Weights of a small mixture-of-experts language model, trained from scratch on English Wikipedia: 13 layers, 6638 steps.
Below are experts of layer 5 (counted from 0) of a mixture-of-experts language model. Rows are named router (the router's row for the expert), up (a neuron's input weights, with its number), down (a neuron's output weights, with its number) and show model dimensions 336-447. Each number is 128 + 24 x the weight over its row's rms, rounded and kept within 0 to 255. Numbers have three digits each.
Before each expert's rows: "comes before" lists some tokens at least twice as common just after its tokens as in all text. This comes from a sample of Wikipedia text that the model never trained on. Tokens count by the router's weight.

# expert 18
comes before: "\n", " ", " 0", " The", " —", " 1"
router:084128152107100133135136137158139102156106125103087116139125140134153141091121126113162161112129115102137150171109150115056127048098128145121163141082138155114146129136122146141167108134102112162104113111094117119118151137119121113123193138131086157109156132097136106151164161189105139131134097103122161142133160125139140119141119109112
up0:119109157141109080122081134098150086126154134152136090124160105131139127113124106097146080093145132116144133102149092136149102156103174149097104107141116131145149097155116139133130157128117154120116116133107151076176121117093162146109205121112140130167124133096119120163107122088142179101114126120121111096117088119064123140113108136177
down0:088137079138119150158137128135121119122156175125123101128132135097080106128197125159143156104127099150113155146093120165135111100125134076111152125116123082121158085118101106080116126129147159072128156098177109103124147137167124172096105099123181128110146126155082158146121129156115092119130111106115104152146137075129160135117141126123
up1:185138137165144155090141135147130133143143131138117119119156153139143119144137106120187121116103134101113094111122114134139137121076128164085171124158125080152140114121136111130138144123140146155083092105167138129077130132140150110082160141137123116147136146115140140103118145172118111187122126118101112095174169096107125139123111172112
down1:119152105124147131189153097167113162141091143141124159104181179124133134107143129125098085080155115162113168125101098118144091122135167128122128128154088084124088157106147137191115101165106143137120084097159134144102174114116112116112105125099138117090112141132083137144168101161149124097113154155143154101146152103118146130106125153106
up2:128110135122110139137112130158144144158157149126122112130146125110136159124133124101143114142161146124115148147101144103127119155121149151122119132174113096099121121096099111107106106139121132136098131092165135128109130145137120105139151138123154109137166110138100189111129115170132072152110122100127142120164115143165132149149133140132
down2:107153166077132130101123127159112139138173161107124131112153138107113077071113084116111172121148113160119144169097140134095133092108128135132095109116100119094147111115113093145134117157134116068145138175169134135155118149142099135121163177155159103133118167158145117097171092133144196130167179153113108147105102184159102159133108122117
up3:129088178159121138120123128151162169100100139122163146118113133116151115120160099108088121099133140098122148165165168120124119119132086115116123081150129184123149123143115117135139168095112127144117125122138166094097153142174140139147156152092110122149109124107099134135109117127073120098128164106120061093182141143118095180146103140133
down3:101123135125145112097146151135182109112116141136122132093142080152133141146151164143126086116124156149119118114123102125119104125133163114132087092130178131101113111117149166112111135160118143136115154090115098156160140111122121156165131125159128175168105126170106151110122135123133129142147137119136098158123110139120152079136112178142
up4:079098145153123160102146073118169134144118120143143136100133183138139126127128105145140197110133132062112203172132123110145181135117125126111138122130129110110112090126128122122081118114106146087126130155101102134130140106141140176149132135158143120122144135146108153117135124127138128138142104161108137156176138099115124149112179104160
down4:111105130141140143158147129142149129107146115116131156114080149081126144132153135088115118085113101179148075086135127135150152122096089096143136144120127120116065091088112089119124118138110120130133099146090123153132128150131090121140139129119126100138133136096161100128106114105137109123149140177127144162110145082094155078111137154166
up5:150103082107100107143144117150079149065118091099145097067132160129132161120119118140114117129092104139115102140089149131106143109125094145169126174117081128134156144110072114138164146147144158089151075130119111128078144110140124119115151114113122126096111156111118132125139142115135105127114137118149168135173122158113154120148113123082
down5:114128094139116113128148141146136090135103126109152111145136111134103140121122123125155099102130163166133166108110122094170085118104104173119146134134108080109142108123122161213132158110112138113130105114098158109126097160155138092169102139121124120148124164103129135119156165144120116094140147099188130156128164149116097125161175108156
up6:126167142073136155141132156137116134109139136119085128086158124120105134142108168090121130123139077158111118155105131135166127147166126145165141130121158112101111124137121097128131161117096112140114189121136137131142105073146096115122147142141160140166123129125077125102114126152117093140150116126150115094132108092144108134129172148149
down6:129154139146128082150121160144149130125127117107116119151162135155127125170130132174172137135162085140147093110107102143104126101111127128149112096130051148147141173076141118147129159110125142158150154109126147115098155123132093126107122139164094119121127142148081115099146148099126152111136104102140126189089143112132143119139108103160
up7:134162115181063164111078128151163104116146111115104143094067165121106192127127155116108189131111141114091155162089179101105132141081110167125117061148115136093119118118141128152165159166134177114156130138153136089145130169146073118140143122169140090132104119154103128109124170102105116113133108115134129175115118116136131123137131101130
down7:133184134113124161053140097123154116091123150108132124139082140118097151169149161142116118128094138155103122150146093105107116160138150163160126087131095114123102091093104113163155136119129141128138139173108113120111127148153089107136130105140128127146124162141116127078157145158116125104153111118161127132134147119128139157120139114120
up8:158145137151127146139184114139128175132065113126139126107162123114104110129138119159119083079155115143120119087095115163103167119135118181096118137111096100165132112170132138166148143167140124139113118119142115132111084119114124108135143146147142125106129155122132101140102153110083118150110129104089058143161151098152132139113127133133
down8:139127109135139133097099130141136180102124099149068154180114118134164136137098115124115107096137105099100149047127148140102140109173106104174140177151122115134104125125161125163151101097147147125129136142087084143100144167134111094097146087136122110132130121118118096121093103120121110143125187130142136121143128131138138130151109141089

# expert 22
comes before: " the", " a", " he", " The", " it", " they"
router:103103145140166089118151156192119131101126126113116140129123142082115136165155102150160118143176134092134122107118129051171118097137101121103127163127102147117112134135117121109138102097109123114129164099155136175188102181117168123117150153087150114143093156109125120125139161165148112146149128144134139110126131151115077144129119124157
up0:160117135105115118133112140129108134075134147181170166112144139175132130111120161129139140103112108142200120160148132151149132132153114120126102170150128133159113118092131092111129096133126126078165135133128075104086110108134122127134136140117108111095171128086119193144088197113151133091136091136099098101115102124116140119111156144060
down0:150096133127158150123114124146131177088178153127146052112137158142063159126131102168093119148103148115110115175092111117167088122108131105115106108110118132156125100154140099124164129112099173126166134152128086139139145174122149121112138134131114119083101137109137124108129120152105137154164138125122141119123082122177150097165107104128
up1:132127132117143137124145137106138080148144129130177161113102102150097135156101123129127153134117123146192169111138164147117124142119099049124136176106063162104151124159124134163123094147166158112144137118144166140112088127143125104122120130105136118081083132127137126115169050152122168116127105122130142143116179136144115137143187121157
down1:156162126157154124151088106125120110131087074136113144132133147133128128172118088141098131102121148084111150142126140130163133134110108191121092166156147126106122086139103183120135086097112113107101147103112122079106170105149133109089094141131102115108178145117114132155116167127107083131094127157102137109150112102098131138153154151122
up2:109129174095117104135106094122154148093113129117120090142155098149139181167150119100138119170132099162091097121142125114150137100111126151122152131158124116126135153155116163082127147114141162137125161107194134135098115118133124132116143121119157126100140167117151103124140147107134084132089097119123122115135166133114151190140114119158
down2:135114129122134126118189138094133154169132090105109158147103146151130099143147109162111133114151097096179114105104122152139190115136101136124102142150135119125133135106176126133141126128115112145122135147092111089111119115107157112097096098095149115109100071122126096187124168117152153158125146135179143168071130154131133117094136117130
up3:153135144084163155096117141153096119128142098132161114106173125152094126136151080157119081134163128075147096073104142095115190134140109138130112159094117133138119090127122143090118146139130090150132115113159138146104143164145161106094117131115096102096138107134097114149146155112134120147167141085083094119128107173122086153114161132132
down3:095145123114113127126123139105160190182128135104132144188141098149113117141126143066132129140142122130117146070128132147122134079124144138167109109152129124133150119138120111135124138140087130135110140096117155097123127104136160106101115098122132141118144116082105175176152110150169130120170084181129085127143123111145118170094133126110
up4:154116103141094188080131129125146140113124130142125089134112133130117136148066128107142168117128137122128181119096140135101170150139114136134139181140118163157134116118197121068123113144135103088147159162127098154153133123139157133107176098088127136111156165116149103124111142107146154099096142151166113179175110150108141094116162104161
down4:111106134123109117115170153117149128073172154166089136127148110147125133109110120131096168129182138136141161170156105165130158144138126140145132153113182110134120166145141121158184157156158132148074136145150148154108146133181126134109149120133151123108156130099138124120130070091091151143113133111116113106085121121140148149130133110117
up5:152091072142143089139073125118148122121122167144113154128128136111147141176113135127151163163104072122117172134143150136178112110124185093137151159156113146128123140126128151155137095165134133138104123114132115136095108122124137149128159147140137124132121127143157107119109115135109107141125122167055137152146103147090102109091121107138
down5:106137116130076154178125128127140135101084110146143176142126146088129147142149119152114142162134125109107085123083165132097113117144143198078070123108136100101123113149102127119129092105120175114171106124146141126166104154115132117182101096097135120114113119091116147080155128104112112139147127101176145110116170193109129134105117192094
up6:114136114143149150128115111088137120159115106142139081124156108138086104114138107071146133135138111091103099079111139117183111119096143145167110100101106138096160142146145133127086138134162119149147135104140120122132111110171113135120118145103145092103165126089157152143151119111149140136113151157137171095160154139100139161096103115106
down6:146136118136097125120135122161121116150087133143146174122155162112158137133125142114093112128154130128118101113111129136190148093138122083104114120136108104152114110092153128134128100143104111085114118117115140100156099126097141068112129157091134099169133092111085110149114128140170121105158121133148136113122137113131099089104100129138
up7:076143181114122124145110148110088137142124108147129100146102133155139108099115150111150122134125181153140135113133102145147166113115132130153132152140066142142132127085130148148164092109128148141142144147093148142103105112116158144112161116125144117141153116167145146136122106150103175131114153082093142079111123148128156123111106141138
down7:150095111174122129129142145133187138133126152149130164125139101054112123144149109134137140150129113156117080139120135111133099116159126141134127178146118135144138154138109138143115098132110068117146144139139139090143130113088120127149110131134149133105098141135130122116156140120096128135218147135184113136139126130117128117193157114148
up8:139129115138109122144132077155083103144145138150111146119139115138139095134128146137142144116129114164131100144104137113150148141135144131094118147096150144150134100134134153136113159103142130114186164133159122105148031133084097114145120156130134131148112113151116134120161141139129148163110143116152111105137129161145123113111161144131
down8:132160141097140113096115129104118147070129143130117127118109149122134148158109101084181115122147146193171130082128135157129128093118110142145134136142102131105132150135179153147129127107139138083129170120084139124161143107101142123112112123160111102117130133083107142144146128136119122134131095153127081086102115129123098115122148104143

# expert 30
comes before: "-", "\n", "|", "The", "In", "=="
router:100117121114125089108120166131111092143101061120109095152157135124135123120103149135173103112149127114093158162128151111156119124143161081109159180119095140125155082179070151094094124122126134182124088149132125134107142129130130154118156117119127168167123105104115126096087126156109092114104134122125117109152126123098116125132126116122
up0:115124136163115144071130150127154159152131095150117121124115172153097080165142103111152119153175176116118151145143129197124166090132161124134102139094134128185181142134130099114157131147135126127154105139122117142141105123103142153127120117120106119119134141124129108123112097080110112104172125136128125125081146135102132102081114125150
down0:139107169115163133072133168080138127145150104146124110110153086122160114190136116182099133133133132144124136091113138176102123101170169111108135093165140141089113133132146128148145109157103105133136105148123134129137115175143093114141155139154160090105132109132115166150155110108130106157096109140109126128123137138141148151109089140133
up1:148102125168103101111124138124080127124109118142138106134140130134125121174141123131161122117119129098108128164124131122130085186141184107080152111143122143141080152113127120101154158119148122138161123148109160156194136082144105120123123155110123089136124103101179094088084153138136099115160123136151103104133106084162135150179141148101
down1:090181133101131122116136123130113142122054109118110100105124135141155164131141168117110152089096177133104170131131116138165127095157114113176111112133117126101159168157144133153125168100158177135101121171145111118102143120150096115108107115136103119091135156122149148154112154180140111103109113116129127123142108094127105137099143112086
up2:079053132153131077147122106140124143132090113105138126152100066112155165141123118127149136087131114143154101092112131145121132161131121133114170090133107116106127126137122081131120101111166084084103136160180136144122101143114119170158140109141149107112121128107104081125126109130132124140153168086158136142150144108134115127090130140166
down2:178109108118101091093118119123138132150120120152052143133093154118136125111080136159093082091136117138140126118142090100124124109129152163136155157151122148179196073126176140120144134108136106083095100102101110090176117137110118152116119143125092101153119112151109161134151104148153132117119126112140106103124142085162141114083167164191
up3:111140165142102142141120129132137111135106099134127108105121110147113108109112138096150139128125143096154121172126081152148092119105136141065153147097149103107156149150134127123152208163132139145133098067134146135139119164150119145123168125127132111118086142123155172134130090116098136136146143159129125117130107124085131096184152105120
down3:173103109107077114169130143126092138136148096109142116143143155132106094131118080128158121125141100131120121097147083148086134155124129125111138102116122134113131086157118071087117135115112155139135140114081107147117097095163135150139130135156152101091099115105106093132117134148110144146119153122161076125120123108133141107128142089133
up4:094140113114120133098119150156149147130138087126155115168136128119125124123142126127133118164115092133103141130126158110100118133143127074069128113106140116139084159140098134132088158136176112116113138110125096154086166144107101147143168124112104133095103142086095121126132120104129109138130097147135122096099138157095130128126100125154
down4:155142150128157116099144120121109120151161121107129122121158124128107078165104177125128084162106111150107100161155094110128125099129157124121107117123057102154171137126121119100141138137128144137108118106115129123124141142158138112115152162142117117145109085119095131107146115139164139144132079059131131125098132137134155131105127096137
up5:095078151083127138126106109094123122132133138157145104112131132109140150208161122102117141100142087135153097127129110121141110088137141144134110152117133115097107116141155127123136112080170091147110112172102145136145130107092142147102129105166119076128109116136108126099150116136126110122136131130122138117125131145121131106131074118130
down5:137131120129115115091142098173102145171095149146139154139146117070147138147139099122142092107141139152140156155124145147123142139133158125102100102135099125141125119161155081138128130163082119107104149086098122142137136138119131159149101063128137103144120117101114169096124151184116074112179122120134103158115109132143095069124179149168
up6:102109102135152117127144122173085156142142092114124100148131127117092133111107133165141162143146110124084115100177108088157140124127161120137126162143132149111096144120103114132073134065113138163109083161134121135147121157112147147118093148098130125114148154113110143138146133130165156161136086147150125145167147114118111109117136153121
down6:140114137146094146087153140101110139162133142120165127170132151150123103149134122130129071151087118147086156086138142118182140160081079121162117168090145136133152157149120113113104166149154125139184148123128152180124110092123109153129150085105117159149134174125123131084115109130094112167112110108126101126085149136133131168142125135115
up7:129096145135045094149106159118151113110175129141112171173100119156126144154130140138134153138110120126128140141133131139106083123120184127122108106134178114137153134148129147103115100119109143083124077154151106096123062088120089133131139106106120153134141153094113123111077120156160139134148126132160152104125125140114124160153140102109
down7:085159117153078141127108125128121118147122168147110138095187131133170146097197091133121174169146141140138161172099112073151092118126111145123149146107156125140107138155115096132161108087121152122101110088103135119082068139123178086113103134157135108185084126158150166133149119138130142107157136095096086089148131112142115144136177148131
up8:099099146109134167122100090110112147120130145133087152126139146131101098137090135074119131131165121111129124117122153102129121128159133098162133116169146103174157136062149134116171138106114185140087149121158149135122171101137126114135120152107129119088123131147161118160131099106162131113100133153118151137111115108133074158117094139116
down8:174132120091135130105128109155145128124147124133119158119133098131131129124096104120088130138108133102133128160149136132171149144148123127124137118135133115135137147093131158156119146118107121115138137167114186132131112137104108181152145089100144130131102145117208117144104131106158084146134103129126122130128167090131140190146170120117